From a checkpoint of a small mixture-of-experts model trained on Wikipedia.
Training: a variant of SOAP for the experts, 339M tokens.
Below are experts of layer 3 (counted from 0) of a mixture-of-experts language model. Rows are named router (the router's row for the expert) and show model dimensions 224-447. Each number is 128 + 24 x the weight over its row's rms, rounded and kept within 0 to 255. Numbers have three digits each.
After each expert's rows: "comes before" lists some tokens at least twice as common just after its tokens as in all text; "gets" lists some tokens that make up at least twice as much of what it gets as of all text. This comes from a sample of Wikipedia text that the model never trained on. Tokens count by the router's weight.

# expert 23
router:117147146097170149173124114104140118097137124134158163131122104117155118166104129113107122122127116131122152136108158115160160134164085140161102129135140113146162134126137152157133153120111127140103164173100073130115123110139131111127121141131132111135151122102132097131095133134148132096080141135073124151123152144138096142144140164165120131106128125116103156085116138189103139130096142166131092114148167118127139139134128133161098157114130104139142090108167102128086138144102128144126176121064154130086179142148127118113163134193151104147144122143137119145136136158156132158116057126149161146186127148184187115136117115138104149128131137136124083118137078153088098146143
comes before: " ", " and", " the", " which", " but", " he"
gets: ",", " in", " (", "),", ";", ")"

# expert 19
router:121102139106159159136149131143124119120127162131107198136119087093137103117073142115118114125131113140161145105096138118156143087129109108123102115099106122168113145100141148114117140128121115140133155127138081107135152119148120156110112125177133106115145132117151120073121092094146158116126140130110101119146155112141147132138132153142110161105101101161104127109122145149128150101126159155121106142156138056149135170100133142135100130092133101134129118102174087107134128157132107126125155132142177151106154161115157128144164126128130152135101117112128137148118150127171096161144104115122122121223089097161153109118101162117141138119147130101104077108151099102089113109155
comes before: " ", "\n", " —", " +", " —;", " −"
gets: " |", ";", ")", "%;", " —;", " —"

# expert 15
router:087175131111117159104138111118153135107136168132148154119117130118123133157118140104114104125125182119142146122074139139125145127103119114104119123103121141151132168181143097110086127155122108163099173125142088124127114112130135126144110121170110152109197123111109130093165116106117121096097172142115165161179112132140153136122113111122088183116128121131121125125173173080082113109070112134141100131121136091153130148125150153116098137078125108117148089126137130106182120135083146135119183109155164122116162142150163112141119115139128134077132147089155128140133115149129086167136137113125116126132077108146146079129097144190116149126113125141084119119166125146119097124144
comes before: "\n", "|", "-", "The", "==", "In"
gets: "\n", " |", " \"", "==", " that", "==="

# expert 4
router:122115091118134177147121148101132149146125152158140208192109138129135109118107137129115093117154142143136138144115150082152132198123072138122123107140084098132160167124111114131092131161127160118072131149137072157089117119139095142143130166121079115093122122133148109154148108121134144104108127152087156155142174110098143131086161168117117139102120120178116180099082163137130110097134096118090151086161156104144114154103139145139095122135158091096124148100142126079161112141115135140064126092127112145100129157116105152119169132138156152122120155144126069177124138114157104120194093099135105150167126149120120086125115168170119153104144151102113128082140138134147095063171
comes before: " the", ":", " a", "==", " his", " birth"
gets: " of", " from", " for", " by", " the", " in"

# expert 5
router:105132106074141148156116182129137088151154128142159157108101086112136128145136143106095115092103199124144141143120130113128134134090126138117118110134078099157166131159138114118107128138138148127130143122169153123109117121158086094109106111183083146137168144112135082122110126108161138130133123128139098144111139098073103143137189129113106132120089120124101100109146134192114130126123156130136148119128139125120130147175116133099111117116159082142181114094157110105133149145099142162107199132109124123122142129136140112121133143169139112152140143094130149143107166108138124168130086119151138149140134146184136129125114142159107158059149138160134125116160080224122095137120
comes before: " |", "–", ")", ",", "°", "),"
gets: "0", "5", "6", "4", " a", "7"

# expert 39
router:107157089105145171139172121091137134151143124135140137173134105140162086148131165119115091124125163162141148146111151090152134186167124127140158113146089092170138116134179138151097131125172127146089145111137096117103131094145117112133147142132105077111149127146157141122134085132130141100104124165120175131143147091132061143133153165115128137102111139157110181088151140128115133120163124161094130135085143109169141114155132150143121114142135097096175149100128100110132119137103106138125172090127123135120142142151136132126145121128177185107117163098153121141149154108154089131161129138140091146144129136135158100146125152174145119123173141117115086134136129159071130134140
comes before: ":", " by", " in", " to", " on", " for"
gets: "-", " (", ":", "–", "ed", " known"

# expert 14
router:124151104115161145152126147090136145114128135127085145152102123126133117096103128103129102116186141127121138101123151095149151120160080108115148072128111117135147170146133116128138111146146177164109157138156102142111144128134126104122114149121094107118125139114130087086125083103137167079095119166141137174132129107127093140095149171137096143114110117106115156114157139121101149121069103143104110104159134112141116140141136143143104097127135121095159130091118113113102120149124123138129116151133177134114135150144107177115116088144157145118107153123124114134135101147139115160159148118159139168125120097132125100178130126115126125098171115114091117110139112131114152137145
comes before: "1", "2", "3", " |", "4", "0"
gets: " ", "1", "2", "–", " $", " No"

# expert 18
router:099165082083130140133107174101157127114161139135149114109116158094120091151096161092115125131178162178151129124086135139150144126129109127154123113107121126120111114112136120155127189102179135110077136148153135127118120128158131093146115148135147112049114127128134132143117130134120149144134145140129137156133156091163107140149137138168107117097144107170093199110108142107118135108131152151095123144131146124145145176121165124116116115106116079122143127107157120122131071155135120189086126138098165155093174141063085132105150122181142120125119105079157126156118115143121136131139114106114087197139122121144150108158135157127141124091144127143101101110148132108143097068159
comes before: " of", ",", ".", " and", " in", " was"
gets: ",", " that", " which", " who", " team", " members"

# expert 22
router:130106105119146145156139177113145126131151128159125144137116144118143112125094121091112110125129180155121135150128198115141127130110108159140100116137092125163172153164149131132070146167138120146088137125109132143128143097124096144127100128168072120120076142127139097102114133070135154086084148169124120143112139108117149136102128130143116123102095113136128119116118129089097153166117135132144140118131143122146127162123128136084135124114137095119130120120147115117105147144114120148086140133128149185109131141124097138113136122153155105117132141110123136183082131105110092163133132119121139173115119102133123137145116150145085148082166158124126128139153075186121137112125
comes before: " |", "0", ".", "–", "9", "5"
gets: "2", "0", "1", "3", "5", "4"

# expert 33
router:128132108106159130151189111082152104144183122152100115164101071090167114134106159108126105123145144144157150110107135089146136123140140165120137142141123093126122118147114131113092158151156141118120183147136123136112139119160106121165133143135154123107122154123162143145112095112154166121122200134125120148134160084122170166110134134116110133126127113132119100122127157146116139115134091095119105125145160099164142131089148120157139113120157117101144157093152108099129093124122123121119126100124122135106155148073148139112121136112113113124165088089166102145137152089113081139126091110181081140166114100152104124148097150167128132129161157119088105130142097193077148055167
comes before: "-", "|", " a", " to", " not", " also"
gets: "\n", " was", " is", " were", " are", " as"

# expert 34
router:095125105123127176118136126143140110124104184112146186151103110118176131148109150119121102127161140149142149092093146091135169126087132115134125107095118137145161127138125120156073125158129137133126129122158119118124152119133148109153092135130120102128122125116126120128102087076123174099107187137124123172111126097111136133102145131165121166089139086173079148105138169131075125143120100130112100092105120101136155117097123106100111084112171128084142093088142123126094117135097131119144120102103121148130138140119171128129137100116145096119132107086136145136126125128139119121148087108117139142136089108161174139090118150128120159133125132139110110120163107117078143143130
comes before: "\n", " The", "-", "|", " In", " He"
gets: ".", "\n", ").", " but", ";", "\"."

# expert 32
router:095126112113144132147147170123144145121178165149148148151115143099143127084107136075095095134130114126125132119080154136149141136139120130113131104094115123146097119121165177140089152130155127151112185163151080157131150098151106122109106117148111117121172162110153134116098123120168155075137147129045162172135182124133062136161162126116099145119100112120102121111109138113115136110132141174123103126112124106124148152129144142127132131146129085110124074103163102133145110143116100149096155072125157137119142141073122114125116154123155126100125144153173084134143129140128118195143134107125158151152115099118133125112136155139123161137144127145073135100154134116109100104148
comes before: " ", " \"", " The", " A", " List", " USA"
gets: " |", "-", ":", "|", " \"", "="

# expert 6
router:116153113135135140144120149092115096173089153142109137150127106110140114092129151079123134126142137175144157115116143118105142126157098142127116099118115096142142165134153110118137151142102142131142137119074126143099124118115086116160136129159068101127115139132155109155142137107152119089133151135120134128126129084118109143111114111117117151109119097133123120110178115138112159134115175186111106135110124115131151110096163172111105086115181113115142148125128108123095132166143139142106129130106069175079144136153095128158156126117169118110145148090140130143106153115145139136155062130158112148133117062168117119128105158132105156144142127139130122110120123104143134115141
comes before: "0", "1", "5", "3", "2", "6"
gets: "9", "1", "0", "2", "8", "7"

# expert 3
router:104109105150136171145136122110181096125134133154115140142113084102158118102077170117113079091088112106150145127086120086163173152144122139110135127133135116155123154130136104132104117180142137124104137170131129103075158084172106140176141147133109122120155140123177124130193129125145123113132141168130107132125165133107102169130122130149121175127118113148114115122172147134098177075112116147092137119120152132187133130122166118168107117114140106064128087121143131113141092140109116119093173131127153140077180162149141125147136120140136165133144111144180091128059114130119109129130131131162121147146106123140129125119083177128127139114143158121090098110126116122118146130166
comes before: " the", " a", " to", " his", " in", " that"
gets: " to", " in", " with", " by", " for", " on"

# expert 21
router:121171121110172151124087109087126111159079136156122145126133144136130125114113147069113117098180155121127150126126179094135134134129083161155102135150121150120170182162130108135125165166138181144151121156127103146107149115134106126153136143185103115115101131145119122120142136106114142110132125177132167111133130063097118122114147124114105131111126105095124117105174129128098123138116097135123144139143146144107122151125152140171132127144138118083152148125134118121087137173139117133115154099119132174073145146125127148112118090157154164155147126122129125165101115107131124159150080132130134131145120125145132127117128154106109158102135148119132118127144103106125137118165
comes before: "9", "0", "8", "1", "2", "7"
gets: "1", "2", "9", " ", "0", "8"

# expert 38
router:137141111059151158142100118125155117138179136131088134102093086104139079116134136132124106119165134151134127126129115136136126181148101149133073121105085091156110147133137109134103150144172150128088158129139125136132113127137118133127111135137090075115143137121138096102152081084128117098128129121136146136122158100146137135095141104166137126100105124145103182104157146144099189122133099124140121109115165141135142119083130157148118137121117119152125139128145121103154116154125117144105153145077114131108133134163186157127134146098194127133147156129146128170134165105164126125134112128094123153123096088124146111163135149123105157128125133114109095114141124169096140119145
comes before: " |", " (", ")", "N", ";", "W"
gets: ")", "%", "\"", " m", "°", " km"

# expert 17
router:103103046111146148172106119119166150152120138149131147151104131108145100134100120116117120116196156109151166099116152142129146113128103137167102099094126086151122125141130117170096133151132130149135121134112131151110153124119101143135091118140066131120110159125139102100107086095137136117128170154111186138149166169128141122129135170136121131080097123103110119120135133119104174151135150138105118088143127074103131144162146189136112173107140117133132113124163109121151115177095102133077158090139108148125136134151123127102113150108156126086141058128142123163098119134142131134123120091182166134132120103106168127092114128125118144105154151125139126123146122150113131122117
comes before: " |", "0", "1", "2", ",", "9"
gets: "0", "2", "1", "3", "5", "9"

# expert 9
router:081124135104133175130098130136132113122121125112123132114112093157156105126113119104109124091179128120146144135105123141151146117150123134131123130143104155132106123166131127162115131121156145127130112163132129145133149129134092128152087132139112125130103141104179140076147115123138104123150107158087192145130138159129157134121119128138092123093129132115132124112145146106107167173121161159104107117126146051113146130135151175154076135148133118092117130126142116124112119168124049127136151076135152126096117170167118146111150135148146139159098157111156111143090111105135095148132111135178137139159135110128157125113083155119120148132138162146136144119120122115097125106138
comes before: " ", " the", " January", " March", " December", " October"
gets: " In", " in", "In", " October", " January", " December"

# expert 7
router:139145111136177131132138161105136111156156164149139141166114146103132064131124131102125094113182147119142140072130146119140162146172105147155140115121104113140131148164139164125125138153148165180128140148099095158122115117133076114127115121127108096110151147119148140098154118118149123114107129163114122155162135145150119122092131159107119138120067141145122157085153151105103149127081125170124126130122141148122145215136155140100120122126154123117133102136137139128148134171144144125131151152101104149113137126108096168103151106156192134081122140146120128159142119183159112149148108112137101141144139074129125125153121137175132131156136155110122098155131129115118112127130
comes before: "1", "2", "0", "9", "3", "s"
gets: " ", "–", "-", "0", " (", "2"